Experts of a small language model.
Experts: 256 experts in each of 12 layers, 32 SwiGLU neurons an expert, a sigmoid router.
Training: a variant of Muon for the experts, 268M tokens, 8167 steps.
Below are experts of layer 6 (counted from 0) of a mixture-of-experts language model. Rows are named router (the router's row for the expert) and show model dimensions 96-191. Each number is 128 + 32 x the weight over its row's rms, rounded and kept within 0 to 255. Numbers have three digits each.
Before each expert's rows: "raises" lists some tokens whose logits its average output raises strongly, later layers aside; "mostly gets" lists some tokens that are sent to it at least half of the time. This comes from a sample of Wikipedia text that the model never trained on.

# expert 166
raises: "2", "10", "11", "1", "17", "16"
mostly gets: " $", "$", "\" (", "a (", "\\", " ["
router:142099161159114121147100167132099100105113143138112112083148084141139116134145113099132129108134131182119121189081136146107166056123099180035122068161146111147109132123181104083087100137139086147139158177139170111153072129129138082145113182160096087066153088105137107096108060120146129165

# expert 37
raises: "ke", "ks", "k", "ton", "ken", "mb"
mostly gets: " Bur", " Che", " Bel", " Hol", " Gre", " Har"
router:087102181145077171178090150173100106142114191149189085115135147129131125111132104065160163132141148145161119128077106124126178121082119077106115066097176146154097159147149139103103125093107148120172106169091140146088097110174105153145147143113094163072168068120108123099158126102099156115

# expert 251
raises: "erc", "ine", "ut", "ere", "ock", "es"
mostly gets: " m", " M", " (M", "| M", "- M", " of M"
router:154061170090111179120128150186110124096136124130116134082131086079097145153145152108173167112095092122144136166102123144132154102165081156091116162136141085186109162135155068126138119117123150108185107200142113103108082119146104126146095149121081099095143121155074083141161087131157127112

# expert 191
raises: "iv", "ina", "ev"
mostly gets: "est", " best", " highest", " Best", " Sund", " widely"
router:140092193110131140126153135176062136089130121109149106117152199169121143146177104130190156105139158127110143157127145157105204088127139167159115108132091130143093071129095127118149123072155099105118093107133139063142132158094105130122147139141134110083112147170126174190087121140123124121

# expert 63
raises: "oup", "gr", "ed,", "ow", "ov", "joy"
mostly gets: "thlet", " National Register", " norm", " Ang", "ordin", "tern"
router:129105144155076134179124138129107156098055134137137125135145140108145110163171130187185113117118086070196141150112167142133164173072133138096149106113133119108062111141103121086094116140116092142160111157137149063118116092245136097123167132079086140103148088117175095042151040139155125147

# expert 226
raises: "ost", "ove", "ain", "isc", "ov", "ixed"
mostly gets: " | M", "| M", "| L", "- M", "; M", ": M"
router:081109157068094160131130175198086108147174101122191134114135095105129113150140153097152139112094073133162170151093125170070196133115079132099094136158139055143082164116164106109080085136107133160145109181135127048069089126165121094150113129127070117095142161097097089129176107108126069106

# expert 209
raises: "t", "y", "k", "to", "p", "b"
mostly gets: " \"", ": \"", ", \"", " | \"", "- \"", " story"
router:091111137078095152192139115141054140091132120120180108090161143190152102123168132090178144130095083098162175111121098156114195094109087117116090086151155089126115131123209091132077103116123104141132122197168133101052122109188139129113116133097068145094150087103110077146137113090132126146

# expert 146
raises: " the", " his", " the "
mostly gets: " ·", " estate", " JP", " site", " property", " station"
router:121127119141104154151132161201114077140088131136120138089165106128111145164183118096213173094132065145112123153115105147098142077096118111124119102132097134146121160094149115141118161100082155160176128191122128125138101136137123091122114145127059155058087100102202079114112113106127127127

# expert 65
raises: "ural", " |", " | The"
mostly gets: " | MF", " | FW", " | DF", "|  | Conservative", "|  | Republican", "| —"
router:114062194184120163114102170181084111126109074088118097046120118155150117189145124133132137059139146098167131166122124081136190140115114099096109112097110118155111116138159129112146123114124116097133112197102138139163118116106121085142085105168083106048153107143082098155118143148076131139

# expert 71
raises: "In", "==", "The", "M", "P", "Ch"
mostly gets: "\n\n", "    ", "\n"
router:074113176148078143148133160167073177121139082084098146115177192076153131168125072170114138096149139133120132145089156106089156100165088233078182121182088134143057175100136123110102084130111110130149196136085131073113106149148148099150138147112065132095170114116126118146080072147149123129

# expert 176
raises: "P", "D", "E", "W", "G", "S"
mostly gets: " (N", " (B", ", G", " (G", " (P", " (F"
router:152124182199059128107137160198127112073135115137117134124159138113145086124119067117136140066125161158132143097100160070144184114069081159099194090134124118140090137109103125158092114117068133138155138143139143129082091140139096094145142110140114135071157108147172128097128077162163096130

# expert 206
raises: "-", "v", "g"
mostly gets: "- Coordinates: ", "- Country:", "- Born:", "- Preceded by:", "- Occup", "- Born: "
router:114158107123098203149099132190099083159122139128143144089105119121175136132175087113141086149125130194096156180116081146096191098155132138158139141084158115090107167165143114172100133123116108117166122208124143103101143113175102087124155142149139155118162103124111140123108057111133145151

# expert 151
raises: "ology", "ption", "ranch", "lect", "rown", "lected"
mostly gets: " re", " rec", " cons", " int", " acc", " ref"
router:107117171129139152120112138159120071117086098156133153058130113146167085182152148154165154111169102121125116158161132099051169072121125156052127122131136136097092123146180135113114141089165133114153127153070152077112125080174145100148117147118118103088185127118138146090109063147119136168

# expert 19
raises: " of m", " of", " of her", " of f", " of R", " of s"
mostly gets: " east", " outside", " west", " around the", " in the city", " along the"
router:050106118137096138190123173207071136090114178116149147093159113106127134168165133126158161126152078124117112163130119174174158153146118108106108114102107114127112155141124091151140148093117152207147116169161108136172139093151137127155137178137093144108120030103146100151154133077129130109

# expert 102
raises: "cle", "bridge", "c", "stone", "c.", "h"
mostly gets: " Man", " Be", " Me", " \"I", " | I", " Go"
router:132126194108131142118128158169164128105106121101148101144160082176160111124162076159136147156119184142180133158121118115124135143112087151089153071110133071141101072162138088127095102116102144092129167173111121106110105111112114114091099134091098053083134077105110076130129085106136158108

# expert 161
raises: " the", " the most", " given", " taken"
mostly gets: " are", " were", " had", " has", " was", " to be"
router:081138167155104131136156139157092097075114131116068095076141073149135147124142137132224086086129142116108197120115135106135166131163160121106136105176114122095084113129174149132072088129139066103148124168109152127133129146159136116120109128138092134052119112118140079140118091060154101147

# expert 150
raises: "ance", "ost", "ared", "anc", "uke", "arry"
mostly gets: " L", " d", " D", " l", " J", ", L"
router:070127157178129151132140167184073113076173070125149117117148137118104122144171141124172158075177099175143137158124128136109204113121064182103133119133141083127151139162121131115091114107075156098140138106147149087106098147156112158199120147155045113109154077154161135151151077186107119128

# expert 239
raises: "town", " in the city", "t"
mostly gets: "{", " \\", "\\", " prote", " $\\", " if"
router:112126124193073134156100140140108063076103099088118172131121081116152123185131105098097142081161115191131108163110144178062159104149114166146120108169113125139111161113181106149110138151078085108172183158078101082169089064150128148143130150103104118111129063136135075147156071138132154150

# expert 231
raises: "\n\n", "\n", " The", " This", " After", " In"
mostly gets: "\".", "ation.", "\",", "es.", "ers.", "ion."
router:100091142151084139099148172202046141092133174090120094128172140111141125157130083137159181102097120086151132111125089175113140090160089166075115104097095089133122161174177111119124082083103106143143129109134199109116112079203049105127106129080090086122155087131138165101137106151089127127

# expert 234
raises: "on", "on.", "onia", "ial", "on,", "ona"
mostly gets: "art", "old", "ild", "unte", " Fred", "ienn"
router:078062152131095154138125126124137101155152139091157123142180124048137147134180119127162154067185127154118184159109134147098141102169121163094157064125114130162114125117168142128138128154145106154131124107112110084106173132127064142116117139128127064040176108182147134153119129134058123084

# expert 93
raises: " them", " direction", " to their", " respons", " information"
mostly gets: "==P", "==C", "==B", "==S", "===S", "==D"
router:083107144164101165148097142172066147103137114146140158058093117132147119185188076142124137099101076117178174147155144152138154173143096150037170085166121115127115124127161146123082136188128112173133170124113142106097151106127052155152114138145068165070107117093140118144080076145115132133

# expert 180
raises: "er", "x", "vement", "u"
mostly gets: " poss", "ecut", "== B", "miss", " arrested", "ellig"
router:116067129165124157106113117137089078141102102085138108140144149092117108208178149155214146129145103113173122154138152112098142122199121126108130114181156088142083149132196111149128098153178148138102112147104160050112151138119119112156136141105121093096224109127143119119082068107145143166

# expert 173
raises: "en", "an", "y", "em", "a"
mostly gets: "i K", "iy", "ı", "mad", "uki", "ji"
router:094123146092111143152124128155088135133176179112134119114145126079143154131143113130150146115111142166097133134093117174080166131153119168138137100177158074079105131133136103120088102109085116093153169174126171130153138162099117090150064130085108115067122049169141117188136123164139150152

# expert 99
raises: "1", "2", "5", "18", "3", "19"
mostly gets: " on ", "R ", "'s ", "ed ", " was ", "- Coordinates: "
router:084138161179105166143092164181089070089100158189133089086142144125111155171176117137100103164159122158105120170104136112170156049141109158090133060168168077114119105127133137136141090117160135135179172191119201102101169136177118122207140147109073122113117118135097124102176071150140150155

# expert 10
raises: "-", "ate", "ate.", "- M", "|"
mostly gets: "- Occup", " associ", " polit", "- Country:", "- N", "- Found"
router:128138114137121186127117141227099103095137174117134172062116135102157153139145118158143124142148148167075169166124119129068132136151103158159114138118146128122030161151183142161067105105124091165160140142099149064099078147155153107104123168116126146119159120140134150146082067087114118131

# expert 224
raises: ".", ",", ";", " |", ", the", ", b"
mostly gets: " years", " times", " year", " weeks", " month", " months"
router:107093186118103166158076133170085164128137131125119141106139148106159115166128126163107172131117123102149123155113119076116157104131092104071117141118106142162110143146145145142079106097133124116169125212119143115135185140128138159133141089078091137087167078190163120133161044119130140085

# expert 124
raises: "fer", "er", "gr", "leg", "ff", "fl"
mostly gets: " co", " gu", " Co", " te", " anti", " bi"
router:146139176173048182136114148124127118157140142121122146141159136099135178153138121144117171134101135150158117090103133099098122134119115165096151129166112151104079164168134112129147141103104126158174133146141123072089108127168079108159169072130086063077171091180171106117143083067090112170

# expert 255
raises: "rip", "wood", "ison", "lands"
mostly gets: " car", " bar", " However", " Ter", "or", " nar"
router:120077168126029153155140123154149157141121172140115149088173175101142145125127104125148190123112151126140141138075111105115149118117134168144169134219148109166099117105152145098104114167098077151157076085140138088096143081198103182146119093151079094054159088113098135107149126080083118111

# expert 77
raises: "42", "50", "43", "book", "41"
mostly gets: "On ", " On ", " Route ", "′", "R ", " on "
router:130134141127074141197172118208052107099128123124118093078130137154125189148175131092146132215127099165144065153058167098147167116139075141099140080117159120135088094107160141125131112132144108170155172138133164128132159111173102151156163130110082087116121101122153117074171104119148169117

# expert 57
raises: "ury", "an,", "ur", "ili", "ager", "man"
mostly gets: " / (", "q mi", " caus", "abit", "arri", "isk"
router:044073173167064153203122148143139115065132095108132139065168119159139145189091084111142163116126154092174135123123182121116166106124146177084136120116121115084103182100125156112124086130098109100107130135132136042149109104089063158129126119133076098062128089118111118087121129142138113161

# expert 233
raises: "p", "ur", "l", "er", "ran", "re"
mostly gets: " cont", " cons", " rel", " Rep", " acc", " sup"
router:071091105136110165092093130174106054099119079114172128088136117155143131156141128105166082147154115168171205135135155100104194107101105179091113138186084099144063103160121152092154101081125095193158112144094148098146152132165144095159122163114139109093182137104117134061084096125108157155

# expert 159
raises: "al", "e", "e,", "e.", "an", "aly"
mostly gets: "mun", "onom", "rect", "oid", "ient", "por"
router:149099181112095149114166138171048138146142144114140087129200147129142105179111082102185125058183116145176140123123142105128172122135109189103148068157129079035089156132153170121112088140128146118183137134138124117119148170124125111159106107103114094126099096183120097125144134154113119110

# expert 36
raises: ".", ",", "\n\n", "\n", ";"
mostly gets: " Spain", " Mexico", " in the United States", "984", ", England", " United Kingdom"
router:083101204123134158148103136183073171119148119117111127098140162116136105126122140151145142080113124077151141175100117121125145133139094141071150078154079089140123146172112124174052098110105086111120169174148192136108172154142162105113130094119132150083145070151170086139128031133083128103

# expert 158
raises: "|  | ", "| No.", "| ", "With", "D", "A"
mostly gets: "|---|---|---|---", "\n\n", "\n", "| —"
router:131108163138077170123104144173131148104134128119094187105136222104125132148114123163121171069133142107125159171114147121125118080145089183108116106151106125150074085078139157097071094129081165165156150105087158085125115187142132114150136099148086101087103109129163124157118092150115101094

# expert 249
raises: "ess", "ously", "ed by", "ately", "ed by a", "ed by the"
mostly gets: "ilit", " advoc", " concern", "overn", " don", " reduc"
router:102057177172056179111135149150047165097155117088151098088195145144086113165135138197113098100179150105185191133102133092113165150127124150128139116179143106112095149163207132102124062159134099171174115152167139083110168149169082147145141132152091125113194143139128127139136123140125111123

# expert 241
raises: " to", " to ", " by", " in", " among", " in the"
mostly gets: " used", " considered", " led", " served", " located", " known"
router:071079152210104150157118147184128171125089148125106088096152161113129114128168133091116162090165078081086174125080160122112142135142101110133121093137118108128118182110172135151179100082128170124130109171140142091128114112141155129139133115164136096072139089135135123169155047124159112099

# expert 30
raises: "umb", "ur", "urt", "ir", "ill", "ope"
mostly gets: " Z", " Sch", " in H", " T", " in T", " of T"
router:066114187158084150155119170159150106079136129158066172145171145101166111155160097150135152128104139133140135150072162132091138100145067143109190127102133134174082153137146142146127170120076144110141155158105144104115134106126124125162160151160064121096145085123173096104123078173149165126

# expert 108
raises: "ment", "ments", "ment of", "able", "ment.", "io"
mostly gets: " open", "resh", " contest", "- Produc", "fect", " invest"
router:094089156158110165110118100185093147061089151086152104121158178142195172160166085151146147150127105149156138104074129113137175178103165125090104128206072140147101087064136150083071170133128114166204103136113122128162100127184139137106162083114117084092170085132152127149103104117113113131

# expert 66
raises: "os", "es", "ographer", "os.", "urs", "en"
mostly gets: " prote", " ge", " sub", " Ser", " mechan", "icro"
router:124112143177049153144131170120098103159090104100134144109133159135134111178138110095141093087113083111155103136131137144093176162122119183164144063174088086154060203172170108131112122114117060163177159177126127065135102098177117151198120124102072074072124077116125095094160130118119110204

# expert 132
raises: "oun", "are", "ard", "ay", "ust", "qu"
mostly gets: " Ba", " van", "li", " Van", "oni", " Di"
router:091114164141081172149119156152098148110128141117114152128142124086125137157114186128155125164142098172112144134086171109048137101177098114127124126162154151111104128121180122122123117117133129103176133147092163158150113155136079114176117121106038096127168045128153143157136129122104146149

# expert 240
raises: "ail", "ails", "az", "ibly", "udd", "ari"
mostly gets: "iy", "aj", " Abd", "i K", "anj", " k"
router:084090175116111199111114135152056095121157166108142118125133139132153156119207145156161148094130184152127170115098119174114148116134089135159132096133136066117113091120164107140106123097098105116134177173147170157163106118060073070145094119107069097127183104111099138178139108149141145140

# expert 109
raises: "ts", "ted", "ts."
mostly gets: " prote", " drum", " phot", " log", " wind", " chem"
router:095097115129044150171138135166123131137135116086141150107148109116123114171129104105126128130081106110177155104096129095073139142143103191135163126136116071154065163138183110155076115164071074127168117143150108082123095076181097148165148126098070123068143097120137073128210152155104139119

# expert 184
raises: " with", " with the", " with a", ",", " with his", "."
mostly gets: " even", "ically", " much", "ually", "ially", "ively"
router:096089155120106190131140113155080071135126113080070103138184109149141143195167065138138123115134132092151095103134171148142152129082089132154148134129059117111139152112165130147093099074142129114165129162141086095120137142146116146161100116100066127084176091159132130159147039141168143123

# expert 60
raises: "ke", "pp", "stitute", "adem", "p", "ki"
mostly gets: " tri", " medal –", " col", " stri", " gre", "| Gold"
router:135100180084109196152126139243103112140131100137120172036141155109132108161121117082114099134077149185101147149162118105103211113129146167091121111135142113118091079149133117142112164128130105181188123135120179077081119135187153129203177098113101156080128140116115158143123108068109119162

# expert 185
raises: "ee", "au", "gy", "la", "oon", "age"
mostly gets: " dec", " sol", " am", " ac", " ob", " Am"
router:096063165103120153085167169164080103052101173148160111097112106138131125185170175096167119120157122123134125135156137160110181105143111117095083119129184085073084111151177132120037133121132104098136113142120160098173150144145160125163108142118104118080130100145119055148143099104103098183

# expert 90
raises: "O", "H", "G", "W", "T", "R"
mostly gets: " \"", " un", " | \"", " '", "\" (", " dis"
router:102124189139081188128129177125163072114170137190079126088140119118140078120158081101176128093141099123142142154127135132112142083137126149069106081149134124118063076092178105144080090099150133144175105165133161123123108116133122117133110120107057108103158116113128117097083096116146132136

# expert 207
raises: "is", "as", "y", "ome", "ys", "St"
mostly gets: "innesota", "ittsburgh", "etroit", "ennsylvan", " Sand", "ennessee"
router:107146175190123153119104132155088142089134160120189145193167134121193150194161146107183127116172151183118153097073120148097138104175128106055140084149103108152086116154161150135130104127158110153128146133129152132179121171107094110110134124143143121096145122139164114091150130086099082098

# expert 76
raises: "ts", "ts.", "to", "ter", "te", "th"
mostly gets: " pres", "ré", "che", " Frances", "ele", " Pres"
router:095086134144092168145116115168120106142116104100148095148177169168147092163115128162157106145135103127134154187133133120138169148131149097117083049107174125132074124171141108151088132134162156091224144157110108115108125080176169058135124134100115089083112073169088079110122141110066145136

# expert 170
raises: "ouse", "iest", "ood", "ray", "urd", "ix"
mostly gets: " Wil", " McC", " Mu", " Du", " Su", " Ju"
router:122054141114067151135102172147172095088135144176160118110164152139125136157162128147142096148128139125126113134099123078085170132105108155064143126146092163113072174131153166124058093112132116118189195160084166131125106125172071143146144123123075097100112126134159128109126113130171093129

# expert 117
raises: "ed for", "ed", "ed,", "ed ", "ing", "ed from"
mostly gets: " plann", " remov", " add", " reduc", " accept", "clud"
router:125081187131119156126124101163111086115162130079100095123161174109116119147129091127200135115140046092165183178111160084135147133092125199078142090150078096124121147153171173080106106105145167145185129124107140077140135138170116104129106111108083101103141141176108127120132098143131109180

# expert 179
raises: "0", "2", "1", "3", "7", "4"
mostly gets: "% | ", "″N ", " / (", " | ", "′", "- Coordinates: "
router:112156142097042123170124115195073089143146169143154147106134132132099136172182127144167102135133128141140133177074180108100149110113105183117149112162172119128134108127194132085150132111115092156158176194152171100157160116203120095167111119145086104087147137166093102092095106133163204154

# expert 94
raises: "ur", "ura", "uries", "ay", "ear", "ay."
mostly gets: " and d", " | Y", " of K"
router:084096102144123109078108157104048162114137148133178141093126128130151140132180158089151107110091133171164113099089134124124146103155083155100140037152088114140114146109162132094061101163083113105132198133131136114092108134141122110160133133143125118099115098113165112135149092130112111123

# expert 50
raises: "s", "s,", "s;"
mostly gets: "ip", " rock", "reak", "rip", "load", " pick"
router:115094125115087135121153130167112120062162100111160144076142122082095103167120094131141167058128116165152229123130143172143174162135107111088104065104122072142118117062163181122044127154137152218206122128109171095177133115164124137148121115088116116104198101135109128091145158101142154121

# expert 52
raises: "ing", "ement", "its", "es", "ies", "-on"
mostly gets: "pp", " How", " Hay", " Bow", " supp", " number "
router:119095115148125148174126135176138097078101114104114167095148180127129116132179108149076159088139071064175114148101095143117162126104102117135110114133108133119106116092158155096044102119154107148151137173123153049153120093135121130140152092059104064090134102154081124129128136162131129156

# expert 126
raises: "3", "4", "5", "2", "9", "6"
mostly gets: " |  | ", " | −", "% | ", " | -", "- • Total: ", " £"
router:085116205162085192130135165158139125086113130126119141095145150165099179206145128130161114139106107105129124192128160128150134095067132161075087103211172128163122165154164132092142132122077137112144108215152152112153133119158104108170096107116095151087168146145093089090134122088172102150

# expert 28
raises: "her", "here", "he", "a.", "a", "hn"
mostly gets: " Pal", " Bas", " Mas", " As", " Az", "As"
router:116039202139094183137160155144118104115127118120063137117170175166139131127173108124170139121130129164142125189096119109111144140090157175101129105112151136156131090162144200119100102126068087104133164109075146127090127147140139118133093143178086147074126046137124148098137088140118129154

# expert 3
raises: "F", "C.", "K", " Both", "R", "S."
mostly gets: " U.", "\".", " J.", "y.", " A.", "er."
router:097047131119091149162139212167054078102157118124125127106123110106109094142165121167194149056185116165120143128111158116086150061146131142101113121135147117151121140100129064112144109153081082123192145182088223125174161087171109121129124148113111080092145087168178130123100095118131086136

# expert 26
raises: "RA", "Y", "AR", "ER", "OR", "O"
mostly gets: "US", " USA", "AR", "SA", "RA", "BC"
router:115084169138038164164119176161119104092074124151090178106119120169146165179167093141100137058121119131126139120136157130091145138108101208130110078169143099168137154138121101174114131148151161107197180137142212100067157112127116095143119100142110096082124103146191112125124127118133115093

# expert 140
raises: "aid", "abor", "aj", "amb", "ous", "ear"
mostly gets: " R", " r", " H", " B", " S", " G"
router:090100155200068121122132189168109130066158176162135111111139188141166128160158139125119151136134123164107136108096129089128172082160088120100186077152141107175114089185151156117066090112108168152173102149139152123083102134121140130151094123144094148109164099165163086132113112102116130109

# expert 15
raises: "am", "im", "ir", "ab", "ul", "ou"
mostly gets: " r", " dec", " st", " pr", " br", " reg"
router:054076106178114159124156127154080093072120127106122136129124164183119107163152159105155098097136093168130131149098120165096167088168135162054122122195114116130072141091126162122120089096119113172118113175154165069156100077140121147181175103133078089111120121151111105095100060124078100155

# expert 17
raises: "ones", "on,", "on (", "on.", "onic"
mostly gets: " Alb", " Jac", "ac", "mb", "ansas", " Nic"
router:126084135165108171159109164155119083128106082103162136087129186106146119150138080135142119101135174095117154129088128128102212144171135132121110143113135139071099113134086114121118104151127124144143141143118143152145158137156111100202105116183066091101153018081150109098143100098104107099

# expert 213
raises: " over the", " on the", " on a", " in a", " over", "\n"
mostly gets: " win", " was born", " cap", " break", " victory", " took"
router:142058168115100197088102164171135120101145144130076116073140140132094155143127065111170092118149112130083167172128094145128196101134103134099170099116077091120056103147128151118101098090148103100175208146136129102135164077176118106149080115076091146098145082138150129128135080129122167107

# expert 245
raises: ".", ":", "(s"
mostly gets: " km^{", "- Education", " sq mi)", " Apps / (Gls)", "Area", " of Historic Places"
router:137062178122097185159087159144136083117115107082147130060125116124149147160136133109135124113146118137106132118109118096138215147135088093112130089106130107163100119150192103142147196080134164075194137177147199133122162111118104090129099126124123175091125112112158085109099065089094154169

# expert 104
raises: "uan", "ous", "uc", "ago", "ynast", "ui"
mostly gets: "id not", "sych", "seud", " Ep", "oen", " ep"
router:071080157114086152164099137125164071126091117125135118097167162159137125164139122149126159107067134118108188156084137086064158129130063138109111095092156152163115109132151104141133115199127035161150120143152174122146122063191108086144125110170095120093116079136127143091142158090069115164

# expert 112
raises: ".", ",", "\n", "\n\n", " (", " | "
mostly gets: "%", " million", " billion", "% of the", " pm", "% of"
router:104080152143101165139093169187104075148072125115098102032177124156085117186141114175172119096141081099166111164158132118126172106144147120134107075118138135162125108112197111117111148118104071115149141144133140123164129152104137096140120158133089178081129090109198056158102139114110112082

# expert 72
raises: "all", "if", "e"
mostly gets: "| Total", "==S", "During", "==D", " Over", " In addition"
router:068098130168053166221142203159134135106130091093143131096205132142171134181159112151149144147145124126155142186153093132141138078094158137090079121134086094153099086142139133129105109099097102123104153157137168115069155101134128102130155139130100143097102131124132146126158127173130172185

# expert 220
raises: "ene", "y", "els", "ye", "b"
mostly gets: "â", "ierre", "ú", "ré", " Andre", "ă"
router:070160139107099174193144120149147115121142116092124105142165130140151104127145099113091120123125169138134119119096137096077170101140127104117105071165152131111129100165203130183111086115112119096109138165145153083135179131112056094127114150162104126074145047143131128141149123088094107161

# expert 141
raises: "er", "er,", "er.", "ered", "er and", "er's"
mostly gets: " Stev", "riff", " Morris", "evin", " Jeff", " Harris"
router:084100130156124155206103178154174128070110124102089131122134080083112126149159156112101152120185134142150138169109142150094170071130133143017127065146091103119094139104118145108108099125090112196115137139118175121085159091119106105115139153108067129097170094132104162091102129155105139092

# expert 164
raises: "ats", "at", "acher", "ach", "hes", "at."
mostly gets: " do", " so", " No", " te", " no", " Do"
router:112116161161095171172129152137144088108102090099072138113176146141142122167187148170133132156138123103126130148176150101119177144073096099114119117156149135064121152144142130141121125108121078082170128161135154045108143123162101176162095075154056094063173105194119099171157076148111138133

# expert 78
raises: "ball", "\" | ", "men"
mostly gets: " blue", " broke", " younger", "-year-old", " scored", " split"
router:097103168153035173142115180198121162115093162118106126050164115094142147173104112124161139096170065137145186122150207095112186160135101153134108078148139142117118133097103179107105102106130113092183095171143137154125103085125100124138082138111136122119160109137140119167157130109080153081

# expert 118
raises: "ast", "at", "ig", "ased", "ase", "ater"
mostly gets: " we", " We", "we", " bo", " fe", " bre"
router:152122112124088162172102179209104088101141142111101123097120123116142134120143125136104123147082091176132114137139140116155155148136095140108142115142176120122071156128133083103106159107146157104190096173121145109066101115124135101169152076065110124027142128116143119182166153145081116115

# expert 186
raises: "burgh", "bor", "old", "ko", "ere", "th"
mostly gets: " Jer", "incoln", "riff", " Ken", "uther", " Dor"
router:042130132168093155178128154149098087103111080118136092132148144135161145145137115118113187102122121085138207186112121127123191093187104188099122068133127130189108102156167096118081118109141123132115157165096136162086122100138095138134123151152090103136151118145163135169141148079107103143

# expert 143
raises: "ved", "ve", "val", "qu", "ving", "v"
mostly gets: " res", " Res", " ass", " impro", " ins", " invol"
router:067100123191069177152126130171078078087083088132115082121143152133139140153197111164141135169138121140136134167163145168100139099074148111096109128153192143131061080195125131107140125075081113156135152189132172145092119086143122145130125177154128143088186108165158119109167128122133156131